Experts of a small language model.
Training: a variant of Muon for the experts, 571M tokens.
Below are experts of layer 2 (counted from 0) of a mixture-of-experts language model. Rows are named router (the router's row for the expert), down (a neuron's output weights, with its number) and show model dimensions 0-127. Each number is 50 + 10 x the weight over its row's rms, rounded and kept within 0 to 99.
Before each expert's rows: "comes before" lists some tokens at least twice as common just after its tokens as in all text. This comes from a sample of Wikipedia text that the model never trained on. Tokens count by the router's weight.

# expert 99
comes before: "\n", "-", "|", "|---|---|", "The", "|---|"
router:52 41 52 51 53 49 50 55 54 37 50 51 47 66 57 66 57 40 58 50 52 46 78 52 53 39 56 58 56 47 43 29 44 49 51 59 42 44 33 40 44 61 65 36 44 28 46 45 59 54 52 44 49 60 61 67 37 56 49 50 55 56 34 42 61 35 19 55 68 54 40 53 58 53 41 24 45 42 41 63 52 59 51 51 50 50 50 39 52 42 52 45 53 24 43 51 42 58 59 46 41 48 69 40 61 59 56 38 53 61 72 53 39 61 54 58 51 40 60 47 50 46 45 40 64 29 49 55
down0:78 51 52 58 49 50 52 52 58 52 45 53 32 60 56 36 28 33 45 48 38 48 53 39 44 49 58 43 48 45 51 37 50 52 50 60 56 46 54 43 38 43 40 54 55 63 56 37 49 37 54 54 45 46 51 52 49 55 58 52 58 47 36 67 47 50 69 61 49 57 43 44 48 34 36 46 42 54 26 69 53 43 76 46 41 45 45 43 71 57 33 37 44 71 67 47 48 51 51 39 50 47 54 45 83 46 55 35 31 48 48 48 52 41 66 53 62 38 49 54 52 50 57 43 37 66 39 46
down1:50 52 59 66 51 47 64 48 43 41 52 45 63 45 51 46 73 50 41 42 48 46 67 46 44 52 27 51 46 49 36 60 49 40 54 43 20 52 45 42 54 72 46 49 53 61 56 48 52 72 49 49 52 50 49 60 59 45 40 36 49 57 36 46 35 52 41 73 50 52 53 35 47 54 51 53 55 27 50 55 29 59 65 41 45 60 45 66 50 56 49 74 66 52 50 55 48 40 56 71 43 58 62 38 54 49 43 63 53 61 41 38 52 49 59 47 28 56 42 48 37 38 47 55 43 39 55 65
down2:57 22 49 75 35 38 49 56 57 30 43 57 54 31 45 57 58 57 56 47 44 31 59 54 60 53 40 40 56 43 62 52 27 30 63 67 53 45 57 33 66 49 58 30 51 40 35 56 32 51 59 20 51 48 58 52 46 46 43 34 53 46 43 50 64 47 42 57 38 56 52 55 55 53 60 38 48 38 50 49 47 48 43 50 54 47 52 57 55 40 61 63 61 55 38 39 38 57 37 61 52 39 48 45 68 46 50 53 50 51 60 44 53 66 51 47 46 52 60 47 47 51 58 67 61 64 59 45

# expert 5
comes before: "s", "ed", "ing", " of", " to", " in"
router:50 24 57 62 57 35 48 56 55 39 29 57 45 51 66 45 51 40 62 53 37 45 48 44 63 46 74 61 62 51 46 34 48 55 45 60 54 46 48 34 46 53 52 52 51 23 63 46 66 60 56 35 51 66 49 60 45 51 51 48 37 54 56 57 57 49 48 56 57 56 50 55 56 53 46 52 45 50 33 74 54 60 43 48 53 35 62 44 54 45 44 35 58 45 59 59 42 59 59 37 52 50 39 37 62 48 55 33 45 60 54 46 41 45 52 49 62 36 53 36 53 49 39 28 48 37 16 59
down0:39 49 46 42 54 40 61 39 52 38 51 25 46 34 52 45 69 62 51 43 61 58 55 63 34 51 49 51 69 58 58 49 46 56 78 43 28 48 52 43 57 60 33 38 48 39 48 47 29 49 71 52 58 43 44 64 51 45 51 63 57 49 32 48 62 48 76 46 51 45 48 58 56 60 56 65 53 45 54 48 53 48 50 40 49 46 36 57 50 59 48 54 60 28 78 41 39 50 41 60 46 32 62 45 49 45 52 40 63 47 52 59 54 56 60 55 39 41 50 47 55 43 47 54 34 59 49 40
down1:52 61 50 58 70 33 45 51 49 55 62 39 48 50 59 51 51 55 46 46 52 59 47 51 49 51 48 47 65 45 64 52 58 53 43 46 60 66 45 46 39 38 26 66 52 42 61 64 64 44 41 58 56 44 55 61 59 46 48 61 56 50 37 28 54 51 48 55 54 49 43 43 41 56 50 45 56 50 51 53 43 54 49 36 49 47 57 69 58 37 66 33 62 64 47 32 60 34 51 57 58 28 46 42 56 55 53 47 52 66 47 71 66 69 38 60 49 65 53 39 39 41 34 32 72 52 57 75
down2:42 45 66 51 48 59 51 54 60 43 55 56 43 45 39 49 53 51 48 57 54 55 41 37 51 55 40 42 55 54 46 40 46 54 72 40 49 69 42 46 40 62 42 47 62 50 29 42 36 54 44 50 52 50 43 30 56 43 47 31 55 39 45 46 64 55 65 60 47 56 53 42 26 42 54 47 52 75 46 75 40 50 59 56 42 54 42 43 48 77 52 59 45 48 51 58 58 49 44 59 63 27 49 49 47 67 40 46 48 43 39 63 66 42 67 50 55 46 30 41 25 61 58 65 51 46 48 55

# expert 24
comes before: "1", "2", "0", "3", "9", "4"
router:35 43 53 51 58 55 54 54 50 51 45 63 41 47 48 57 69 44 53 54 45 47 68 45 53 39 56 45 56 39 53 48 45 52 45 65 46 37 43 46 45 57 53 50 39 38 58 45 71 75 66 54 62 49 45 79 37 34 29 46 35 73 49 38 48 46 28 56 60 58 48 52 36 51 45 39 36 40 42 61 50 62 48 45 50 38 64 56 48 39 54 45 51 34 47 63 45 50 52 53 50 38 48 21 59 51 50 49 48 52 51 35 60 63 71 43 64 42 68 40 53 45 46 45 54 44 37 58
down0:53 48 54 54 40 62 53 46 49 53 48 29 50 42 45 48 53 44 57 26 52 71 57 48 54 55 42 41 40 44 41 39 56 52 68 43 53 47 48 61 42 47 54 46 62 42 57 42 50 58 63 32 45 57 52 49 40 44 41 27 47 41 34 60 49 57 56 65 30 48 43 61 49 46 62 60 33 38 44 57 63 42 51 53 58 44 71 54 71 50 39 55 55 35 31 47 60 57 46 45 53 51 50 48 62 50 58 34 55 46 60 76 67 68 42 39 62 52 54 56 73 58 55 36 60 63 61 52
down1:44 65 32 50 43 66 44 58 51 45 49 37 50 51 45 32 54 35 49 39 41 67 37 34 47 52 54 62 46 57 36 64 49 56 34 37 33 25 54 37 48 40 59 50 65 40 65 42 50 51 45 55 41 37 42 60 55 47 45 48 55 37 48 45 51 43 42 48 35 55 36 52 44 56 51 51 46 49 39 56 75 59 43 33 49 37 60 61 49 38 21 58 31 48 72 54 39 40 49 35 53 37 38 56 53 41 53 46 51 52 48 66 53 40 63 46 54 46 35 42 43 46 48 53 48 57 69 51
down2:37 55 55 64 37 43 55 41 42 38 34 55 48 31 42 63 39 49 58 66 54 39 51 51 50 41 49 52 59 53 41 45 49 59 53 53 47 47 58 35 49 53 78 66 52 58 54 53 55 51 53 57 40 63 40 35 47 58 62 50 67 44 36 37 46 45 50 38 41 61 64 55 55 36 31 57 53 57 59 53 57 44 49 52 60 57 50 49 53 55 49 72 43 52 78 53 70 27 38 51 66 47 30 43 47 46 42 47 60 57 49 75 50 51 34 40 31 42 33 54 50 45 49 53 49 43 46 52

# expert 122
comes before: " ", "\n", " —", "---|---|---|---|", " Total", " Party"
router:41 39 56 45 51 39 50 57 65 39 48 58 49 55 45 49 58 25 57 45 51 35 54 39 51 43 55 65 55 38 49 37 47 63 49 54 42 53 33 57 42 71 59 48 46 44 63 48 60 70 52 60 47 73 49 60 41 55 54 53 51 59 34 34 61 33 25 48 73 58 42 57 54 47 43 41 47 45 53 58 60 64 52 49 47 55 50 51 54 40 41 50 69 14 52 59 43 47 40 52 46 49 43 47 56 47 71 26 43 48 46 46 51 48 67 59 58 42 53 41 58 44 44 44 53 38 38 54
down0:25 57 44 61 54 49 45 52 47 42 53 50 55 37 48 58 49 55 35 47 56 66 38 39 55 61 51 43 55 66 61 61 58 40 52 54 57 51 33 34 54 66 56 45 56 41 58 60 77 45 59 53 36 40 51 52 64 35 24 40 48 53 34 42 53 51 56 51 67 30 69 49 41 52 43 53 46 48 42 33 51 54 35 62 56 41 70 77 58 33 50 59 36 40 45 56 53 59 36 52 52 49 60 56 51 33 48 48 59 59 52 47 49 40 65 42 54 42 57 51 41 45 35 49 46 38 52 54
down1:40 24 36 82 76 55 50 53 40 59 40 54 48 75 65 44 69 46 54 47 37 54 58 35 66 43 40 59 43 50 51 50 57 61 50 45 50 45 56 52 51 41 31 44 45 41 33 60 45 50 59 65 51 54 56 36 44 44 46 46 53 53 42 58 53 49 48 67 47 49 62 49 46 55 62 38 65 37 46 50 62 43 53 51 52 60 60 56 50 40 49 51 57 53 49 38 38 46 60 49 53 40 62 42 55 48 24 51 49 49 46 35 53 68 59 27 50 67 53 33 51 39 60 41 54 42 45 53
down2:62 57 67 44 42 61 44 54 67 54 48 39 38 75 52 63 30 48 56 37 44 47 57 59 58 34 60 38 41 43 55 59 48 42 44 44 59 54 35 30 50 57 56 66 46 31 59 51 37 55 39 55 46 56 48 51 42 60 57 58 37 46 67 61 48 52 46 56 72 53 41 41 53 55 57 65 53 63 45 55 30 43 62 59 45 81 59 42 67 59 51 52 45 60 31 49 38 42 55 35 64 42 37 57 46 63 48 42 51 41 50 59 43 36 45 56 57 41 53 41 44 54 59 45 57 54 50 65

# expert 21
comes before: "\n", "==", "-", "The", "===", "In"
router:36 38 40 52 54 37 51 61 51 45 44 57 51 51 53 57 64 40 55 60 45 52 53 57 63 44 65 55 58 49 43 38 42 47 49 56 31 31 52 37 45 66 71 26 54 33 50 50 63 52 46 42 47 55 55 66 41 52 41 56 65 56 42 40 60 33 42 48 78 59 33 66 49 48 45 29 43 38 51 67 56 50 64 50 58 40 60 42 50 46 49 49 48 27 49 59 31 49 64 43 47 42 60 43 73 56 50 33 51 56 57 44 34 61 62 52 50 36 58 50 44 55 45 50 56 39 52 53
down0:52 60 58 45 50 42 45 60 59 52 60 48 57 49 48 61 55 50 63 52 53 51 62 58 42 62 34 48 64 49 42 56 62 54 40 48 45 56 53 53 42 56 33 46 76 62 55 50 60 44 27 46 19 47 43 46 64 62 60 44 54 40 61 60 47 36 41 52 58 32 60 40 55 69 49 43 53 60 57 46 44 48 53 29 38 37 64 63 38 74 35 54 52 38 56 67 34 54 34 56 43 51 46 50 36 49 56 44 54 41 40 65 43 53 43 51 48 49 56 61 66 54 47 52 38 50 73 44
down1:60 62 76 53 46 34 48 57 48 65 23 51 48 53 37 39 72 45 54 56 41 48 55 59 55 42 37 46 45 44 52 53 47 58 65 52 56 56 48 56 50 54 54 53 39 58 47 47 48 58 46 55 59 43 35 36 52 58 43 54 39 76 70 44 50 58 41 48 55 56 39 56 51 43 56 51 48 53 58 45 43 67 53 33 54 63 79 51 42 66 44 48 42 51 53 55 54 65 58 47 46 52 55 71 64 42 60 62 49 49 45 41 47 40 51 44 36 58 38 65 52 49 34 44 41 75 54 25
down2:55 61 45 46 50 39 39 64 51 54 42 44 47 41 66 55 42 41 51 58 59 32 43 50 35 44 51 46 52 71 50 38 47 70 53 50 33 53 51 47 44 50 45 58 67 63 47 57 63 32 43 36 42 35 58 62 48 48 83 35 47 37 41 45 53 44 60 33 53 57 35 45 40 57 40 44 44 53 41 62 55 51 63 45 47 49 41 44 35 56 61 43 53 64 37 67 73 47 41 53 51 43 44 45 51 57 64 46 76 49 54 63 57 41 26 37 43 52 48 46 43 48 54 41 60 59 40 60

# expert 120
comes before: " a", " in", " the", " an", " as", " by"
router:52 43 35 49 47 50 55 48 46 50 46 54 30 60 42 56 57 39 61 61 44 39 47 42 55 42 56 54 64 40 36 29 66 60 50 56 43 42 35 44 40 62 48 43 48 51 54 39 56 53 55 45 68 59 72 56 32 55 50 55 42 51 35 49 60 44 48 50 63 68 46 61 52 48 41 56 47 38 37 64 50 54 44 43 62 30 53 44 50 39 30 48 62 49 65 71 46 72 67 49 46 48 60 44 50 46 57 43 30 53 47 55 40 66 68 56 67 27 46 54 47 49 45 26 57 45 42 55
down0:51 52 46 52 82 47 63 43 39 57 51 55 49 47 56 51 47 44 66 66 58 39 51 68 60 53 69 51 59 60 53 52 51 54 46 46 54 51 46 55 46 18 44 64 50 36 71 58 50 54 53 55 35 29 49 58 54 54 49 51 56 58 52 33 45 57 29 62 38 49 58 59 39 44 46 35 60 49 57 41 61 60 51 62 50 54 39 64 42 45 51 43 68 51 39 50 65 36 50 71 65 42 33 48 41 37 33 52 48 54 62 56 39 34 60 46 41 50 52 47 33 52 58 46 51 48 43 65
down1:70 54 45 58 57 37 36 56 54 63 34 53 58 51 45 39 35 61 64 58 42 55 47 50 53 43 45 53 60 43 54 53 65 63 28 56 40 55 54 49 39 38 48 57 42 45 68 50 79 49 45 42 43 56 70 65 56 45 52 63 47 60 37 58 57 69 48 50 65 39 58 43 66 25 26 65 52 54 44 44 58 64 47 47 51 44 52 65 50 41 61 45 46 60 60 64 53 64 44 59 58 53 37 46 47 34 50 46 39 51 53 47 38 53 40 44 63 47 63 65 58 47 40 50 55 67 53 56
down2:52 49 57 52 52 46 44 51 29 50 40 50 39 62 41 54 52 41 54 41 80 53 69 57 52 50 45 44 63 35 64 65 47 34 47 45 51 57 42 52 51 59 61 39 55 29 48 37 31 46 42 40 60 59 41 32 49 51 47 62 53 56 42 29 45 43 57 60 64 50 46 54 47 56 35 63 57 46 60 57 55 60 60 46 49 42 50 63 73 38 38 40 53 55 49 43 31 49 61 37 36 49 74 65 52 35 52 40 50 49 50 52 44 42 47 41 60 73 46 54 68 47 41 60 55 58 53 38

# expert 40
comes before: ",", ".", " of", " and", " in", " are"
router:58 38 53 63 56 29 60 53 51 45 44 55 45 61 50 61 46 35 61 58 48 37 52 60 53 38 53 60 71 53 53 36 49 53 35 64 43 48 43 39 36 67 59 39 49 48 62 50 51 54 69 35 52 61 63 51 36 48 51 58 46 48 44 52 61 29 40 63 49 46 40 57 49 59 36 42 50 54 34 58 69 54 44 48 54 50 52 40 56 56 31 50 56 46 41 70 34 61 57 36 32 46 48 43 55 46 70 39 48 54 59 35 43 41 48 41 63 38 61 23 46 53 60 37 52 54 35 62
down0:55 61 46 57 68 29 50 65 50 58 44 45 59 56 60 50 27 57 47 45 36 51 52 72 46 34 45 39 42 54 51 51 55 44 47 41 55 45 57 49 39 42 48 44 29 44 56 39 59 46 39 58 48 32 40 64 42 40 48 56 44 63 52 46 57 59 45 60 53 40 38 52 46 53 42 69 60 61 59 68 46 60 22 62 41 69 33 56 54 49 69 47 67 48 44 47 40 34 41 50 69 39 43 61 43 59 38 40 56 54 41 51 32 48 57 57 46 62 58 43 52 48 64 56 39 59 52 36
down1:63 48 65 54 53 39 51 61 53 55 42 36 57 45 44 52 54 38 45 58 47 52 49 40 45 53 12 44 42 51 62 46 44 52 50 55 64 64 56 64 49 40 57 50 73 66 42 41 39 36 29 51 44 42 46 37 60 49 41 49 57 50 76 68 44 53 60 45 51 48 61 51 53 56 65 52 55 55 64 53 57 42 58 45 44 60 50 39 42 36 45 27 50 66 62 59 47 49 51 42 47 60 46 64 38 50 53 42 37 65 48 25 39 53 45 42 54 58 56 48 39 76 45 47 37 50 44 55
down2:50 40 55 55 46 48 34 62 56 40 42 56 35 52 64 60 44 47 52 48 37 37 53 44 36 52 44 32 69 66 61 64 18 44 46 64 45 49 40 45 60 46 46 59 61 47 47 45 52 51 47 57 59 66 58 48 58 44 52 37 73 57 45 48 48 50 52 49 48 40 56 66 65 45 70 64 46 72 53 42 38 65 54 62 50 54 55 41 47 68 57 65 40 49 49 61 44 47 67 47 37 53 49 38 65 52 56 62 35 42 61 52 50 62 57 46 51 44 50 38 57 55 54 57 30 47 29 38

# expert 121
comes before: "s", " of", ".", "ing", "ed", " in"
router:54 41 53 69 55 41 41 57 67 39 22 69 40 62 57 51 49 41 63 58 37 48 47 44 60 44 67 61 58 44 36 38 52 41 52 56 56 32 49 37 48 66 59 45 41 26 60 53 67 58 61 42 54 58 53 54 38 56 52 58 34 58 44 58 48 41 42 50 56 56 43 57 53 48 39 35 39 56 43 53 55 56 44 47 48 34 62 39 50 47 46 42 60 47 54 56 47 56 58 40 41 57 39 41 55 46 68 38 53 49 59 55 40 38 47 52 73 39 57 33 50 48 50 32 42 32 26 64
down0:37 61 44 67 46 54 44 72 61 40 50 47 62 49 56 47 64 40 37 48 42 54 44 40 53 57 35 45 40 41 37 30 61 52 60 49 57 50 53 41 65 43 37 46 47 28 54 46 54 57 40 57 56 54 41 45 62 54 58 51 53 51 51 70 42 54 45 52 50 52 62 45 63 61 48 54 65 54 48 52 68 57 53 46 45 55 48 63 30 61 48 38 48 58 32 53 59 27 51 40 35 49 57 60 64 49 25 42 33 47 41 54 50 45 62 48 49 51 59 65 62 15 42 43 61 59 57 47
down1:43 57 47 52 55 31 50 42 58 52 46 38 45 49 48 40 46 58 35 48 25 44 45 38 53 49 53 51 65 45 59 46 48 43 57 51 47 55 57 53 58 58 61 53 56 27 57 56 73 58 42 61 37 54 49 51 47 50 59 54 34 44 42 59 52 51 52 64 41 52 56 58 64 38 61 47 45 59 63 50 43 34 66 28 48 38 46 53 53 55 60 56 47 46 38 53 48 26 55 41 66 43 52 30 54 56 41 75 68 41 56 32 45 55 66 62 51 40 43 52 59 64 52 44 24 74 50 55
down2:57 40 79 33 26 47 46 51 49 38 24 53 55 55 48 45 56 45 45 62 51 55 46 45 56 46 45 63 60 55 60 42 36 54 40 51 59 54 52 49 51 55 68 38 45 58 41 52 68 39 57 58 38 45 62 51 33 27 43 55 50 54 67 46 43 44 59 40 38 44 55 53 50 31 43 48 48 62 50 66 57 53 47 42 51 38 43 50 47 56 34 45 32 40 61 53 53 41 53 50 36 48 32 58 45 70 46 36 55 56 63 49 48 46 62 37 33 61 39 69 70 48 49 64 51 42 52 60

# expert 37
comes before: "s", " of", "ing", "ed", " to", "er"
router:54 35 57 68 57 28 45 47 57 40 20 65 38 51 58 51 48 37 61 53 41 54 46 54 56 38 67 65 65 45 35 41 51 51 47 66 56 44 42 39 47 48 53 43 40 27 63 48 57 55 52 42 53 60 47 58 43 50 45 48 33 54 48 55 57 44 50 56 59 54 49 52 54 48 41 40 45 54 41 62 55 58 41 44 42 37 60 41 60 41 52 33 52 49 49 54 46 50 61 35 39 50 52 34 62 42 51 46 41 49 52 55 37 45 49 55 69 32 54 35 52 50 42 26 47 40 11 54
down0:50 45 64 44 22 53 50 38 41 54 44 39 39 44 54 34 36 59 40 52 49 46 40 56 51 53 36 65 58 51 44 59 54 58 50 69 57 47 59 60 28 39 36 53 68 49 45 54 51 50 36 46 40 41 34 46 56 66 56 22 41 46 42 57 47 66 53 22 44 59 62 32 39 68 50 56 62 38 53 51 32 48 55 50 48 54 45 47 50 43 56 58 57 60 46 35 41 70 53 49 44 42 62 58 52 54 49 49 60 44 46 42 59 40 53 34 52 53 45 22 49 41 58 45 52 52 42 51
down1:48 55 55 43 46 51 59 63 40 54 46 41 48 43 63 52 35 47 55 58 50 58 38 52 48 48 48 35 51 57 74 68 49 52 48 73 38 51 45 41 54 49 43 50 55 58 49 40 57 44 66 63 53 49 65 38 43 47 61 45 54 79 36 61 56 42 61 42 63 38 47 61 54 51 60 53 49 58 42 56 42 61 49 43 41 73 33 41 58 68 48 64 35 67 52 53 68 35 41 32 34 36 65 54 41 50 42 45 50 48 59 34 39 41 34 72 52 51 54 35 58 54 52 51 41 49 43 41
down2:44 56 37 37 33 64 43 56 56 37 34 41 51 37 35 60 52 48 38 57 45 56 47 50 53 50 45 37 42 49 55 44 36 57 56 40 63 62 55 48 52 34 53 49 36 51 37 51 55 31 53 59 40 34 52 51 33 46 68 61 61 51 54 58 48 52 58 56 47 58 63 47 38 52 68 55 65 72 48 43 35 47 44 65 35 62 57 54 45 54 58 42 32 51 51 54 71 68 53 45 47 51 41 45 27 28 49 56 37 70 58 44 39 50 42 52 49 43 47 45 60 65 57 46 25 54 38 56

# expert 102
comes before: " ", "\n", "|", " —", " \"", " +"
router:48 30 50 51 55 46 53 58 64 39 48 54 47 60 52 53 61 31 65 54 54 46 61 55 51 45 58 66 61 51 44 35 43 49 52 64 46 53 35 57 38 68 65 50 48 46 60 46 52 74 52 62 48 62 50 67 44 54 54 54 51 57 40 39 68 46 22 46 71 60 44 49 59 50 49 27 43 40 50 57 67 62 52 45 47 57 56 46 52 41 42 48 66 23 47 56 47 51 44 48 45 54 55 42 54 46 71 26 38 62 58 44 48 64 75 58 55 44 54 39 54 49 45 44 54 40 40 48
down0:83 39 58 52 49 33 51 50 42 69 43 54 38 56 46 34 54 44 53 26 54 47 53 55 60 32 27 63 45 71 61 41 57 33 49 68 47 37 34 42 61 52 45 60 58 42 55 55 56 57 44 41 45 53 57 51 48 57 60 39 47 66 34 53 64 54 49 67 35 50 51 56 54 54 41 38 54 50 46 47 58 43 61 33 30 59 57 48 47 49 49 55 58 44 63 61 47 66 44 53 61 69 41 53 54 48 59 52 41 59 44 45 63 42 53 44 50 49 49 58 32 51 58 54 67 41 32 46
down1:58 61 48 42 43 61 62 50 44 62 47 66 55 51 46 32 50 54 57 50 41 45 43 52 28 64 57 44 51 43 55 37 48 46 46 71 47 61 77 56 44 41 29 46 42 51 51 72 46 60 44 66 44 51 52 45 56 48 56 51 41 48 44 37 46 52 62 57 52 55 53 57 59 30 51 51 40 41 46 27 51 50 48 47 37 38 35 53 35 60 39 52 44 71 51 31 55 42 54 55 41 58 57 48 49 49 49 44 51 28 53 36 47 67 57 59 36 52 52 48 82 59 24 44 46 46 53 45
down2:56 58 53 54 48 56 49 44 67 44 40 21 26 55 53 45 61 64 47 47 66 39 47 34 51 64 50 37 43 50 35 64 51 44 36 38 58 40 52 57 42 59 41 53 55 37 58 50 62 66 54 57 63 62 47 26 29 43 52 52 28 57 57 55 45 40 52 66 51 57 42 50 45 57 48 57 38 49 45 50 46 67 47 45 64 42 53 38 62 43 40 40 67 46 60 31 60 47 43 38 42 72 59 62 38 35 41 58 45 35 49 43 45 59 37 39 51 54 47 60 47 44 48 53 56 52 59 45

# expert 94
comes before: " the", " a", " he", " in", " his", " to"
router:46 42 37 49 54 52 54 60 46 45 50 68 38 64 61 67 53 37 69 69 51 38 44 45 62 39 58 57 48 44 47 36 57 68 48 47 39 53 38 49 43 50 58 35 43 42 68 37 52 60 49 43 65 55 44 53 42 52 50 46 38 54 50 39 63 41 48 54 71 54 43 60 45 46 34 54 36 40 37 73 55 56 52 42 50 31 64 44 56 38 25 48 58 48 64 66 38 72 66 41 47 40 49 48 52 33 48 54 38 63 51 44 46 53 59 54 60 47 54 59 50 27 38 40 51 42 50 46
down0:30 48 68 43 50 45 42 58 49 24 41 50 48 43 56 51 31 61 44 44 60 50 39 41 31 54 57 60 47 52 56 52 70 43 64 46 65 45 54 44 39 60 44 64 40 54 44 38 55 58 43 63 61 44 46 42 32 64 57 47 73 45 59 52 39 53 59 59 50 40 42 46 51 68 52 50 54 39 50 57 51 41 54 55 41 42 33 52 57 47 53 72 54 41 58 42 53 50 58 55 49 55 34 51 29 59 38 28 50 53 42 44 50 46 50 47 70 67 41 54 44 49 64 70 41 42 70 48
down1:51 65 62 61 60 51 58 55 48 59 37 49 37 60 59 54 65 52 59 56 43 49 59 52 59 48 36 48 44 56 53 62 48 61 51 53 48 53 80 58 52 52 43 34 46 32 52 62 58 46 48 54 63 55 65 68 41 48 47 56 37 56 49 46 55 55 59 40 59 44 46 63 50 53 43 47 50 48 46 46 58 59 69 56 36 62 43 69 49 38 75 83 46 40 45 46 40 47 68 52 71 30 65 51 45 43 67 52 47 37 40 62 39 44 39 59 59 57 56 58 57 52 60 39 55 38 62 40
down2:42 53 57 44 43 51 43 55 64 33 59 55 51 45 63 52 64 37 53 74 40 49 47 67 54 51 38 42 55 67 51 47 54 33 46 46 26 48 40 48 54 40 31 58 65 41 43 28 51 56 54 43 54 50 68 42 54 58 35 43 32 57 54 53 55 42 29 64 46 56 51 39 51 39 34 43 48 41 49 77 63 46 50 60 61 48 54 58 50 52 51 57 58 54 47 37 45 58 51 53 43 55 43 57 55 56 35 41 49 58 52 43 79 53 44 54 56 47 63 53 43 73 32 51 56 31 61 55

# expert 55
comes before: "0", "9", " |", "–", "8", "5"
router:53 31 48 50 54 39 61 55 49 45 43 51 55 54 59 47 65 44 60 54 53 47 67 38 49 46 59 57 56 40 46 46 52 44 31 63 49 43 50 52 49 68 51 51 52 46 49 44 58 73 53 41 68 54 58 72 41 49 59 66 42 73 47 50 59 43 20 54 55 57 43 49 35 51 44 40 45 40 47 56 65 60 49 48 61 46 62 31 53 41 45 41 64 23 47 57 50 43 47 37 52 45 48 37 58 53 72 39 38 48 47 43 57 49 59 47 55 50 75 42 60 36 52 30 69 43 49 58
down0:82 50 55 46 39 58 28 58 59 44 65 54 52 30 62 52 49 56 70 40 52 65 48 33 58 46 49 56 49 42 41 51 56 40 48 53 38 50 57 54 62 45 53 52 33 50 44 58 45 58 50 55 59 35 41 71 50 41 51 39 51 37 40 57 57 37 39 49 50 58 75 51 51 52 52 55 66 60 62 38 37 47 57 53 50 59 50 33 41 64 54 60 53 44 39 43 48 32 50 45 58 43 58 42 63 55 34 52 26 58 31 46 47 42 38 41 46 49 61 63 39 54 56 61 36 63 47 62
down1:52 58 38 68 44 42 75 31 43 66 53 56 51 59 60 42 38 62 34 50 30 41 59 38 54 31 63 50 40 58 47 27 40 49 53 36 47 57 39 66 55 47 38 54 47 54 54 26 55 48 60 44 44 42 54 52 41 54 49 75 53 58 54 59 48 58 43 55 63 44 46 42 45 53 70 39 31 62 54 50 49 48 52 44 41 61 42 51 50 42 56 42 57 49 55 65 28 55 46 62 43 34 53 36 43 36 53 41 66 56 53 53 66 40 35 38 56 70 52 51 49 50 46 55 55 46 46 45
down2:52 61 58 43 55 63 49 52 56 60 40 45 44 46 60 42 65 53 39 65 55 67 52 64 48 56 33 57 49 45 47 50 34 44 46 47 65 48 64 48 39 50 53 36 60 63 32 50 71 62 59 51 54 64 51 43 42 40 54 49 55 49 51 55 65 44 55 58 36 40 34 39 68 53 46 38 57 60 64 37 55 40 18 37 41 50 69 44 45 63 50 68 42 47 49 39 40 62 54 63 47 66 57 43 52 51 53 50 64 56 44 49 59 45 66 41 67 47 35 54 55 45 28 48 54 50 71 53

# expert 86
comes before: "\n", " The", " In", " It", " He", "."
router:54 48 48 50 55 53 47 53 47 45 50 48 47 62 59 67 58 52 69 50 53 47 64 42 53 49 58 61 56 46 40 34 59 62 44 64 37 43 41 49 34 62 52 47 27 52 42 51 67 62 57 54 45 53 50 54 51 47 47 69 37 51 48 41 54 54 28 59 59 53 46 57 43 56 42 23 47 41 30 58 63 67 51 35 51 52 64 36 53 51 27 39 58 29 44 57 40 44 61 43 32 67 60 39 47 54 59 39 58 60 69 50 34 57 53 59 66 50 57 43 50 46 47 30 53 34 55 49
down0:53 50 48 72 60 48 53 36 53 48 51 56 43 63 34 41 51 47 50 62 54 43 38 57 62 43 54 49 52 52 43 60 58 38 47 48 62 47 56 44 57 42 78 43 63 41 53 46 47 65 58 24 49 62 66 62 57 47 47 51 61 69 49 56 55 29 52 58 47 61 27 41 40 19 51 45 47 55 48 47 54 46 62 46 50 36 45 59 67 40 55 32 44 63 47 48 56 50 53 60 55 37 66 55 51 43 54 38 32 61 43 56 71 50 35 45 51 44 49 52 63 70 56 58 59 57 43 57
down1:59 63 41 28 46 57 56 34 56 56 59 61 40 50 69 36 51 32 57 54 38 49 48 56 41 46 69 56 59 54 51 23 63 44 53 40 43 46 52 57 46 51 52 52 42 63 59 41 60 64 48 30 49 46 53 37 60 61 66 47 55 68 51 51 39 57 65 73 48 56 52 43 50 30 45 43 57 46 42 48 37 44 56 32 51 56 46 55 38 44 38 32 61 55 70 41 47 63 49 55 63 60 53 68 67 34 62 50 51 54 44 33 47 44 53 40 63 48 59 49 58 46 37 41 41 48 46 52
down2:53 61 40 43 42 53 42 40 54 54 61 39 55 36 44 48 63 35 67 58 59 49 50 63 60 46 43 33 43 35 51 40 63 48 24 41 43 74 50 63 32 36 52 45 48 50 47 52 64 47 59 50 40 63 54 59 53 57 44 44 40 46 63 37 57 50 50 55 41 39 59 58 32 47 56 49 47 59 42 52 54 72 62 54 54 67 50 37 43 52 56 52 66 51 65 61 54 42 50 50 63 44 62 53 69 44 58 53 38 29 54 49 41 44 73 52 50 49 39 58 35 40 50 73 40 56 56 67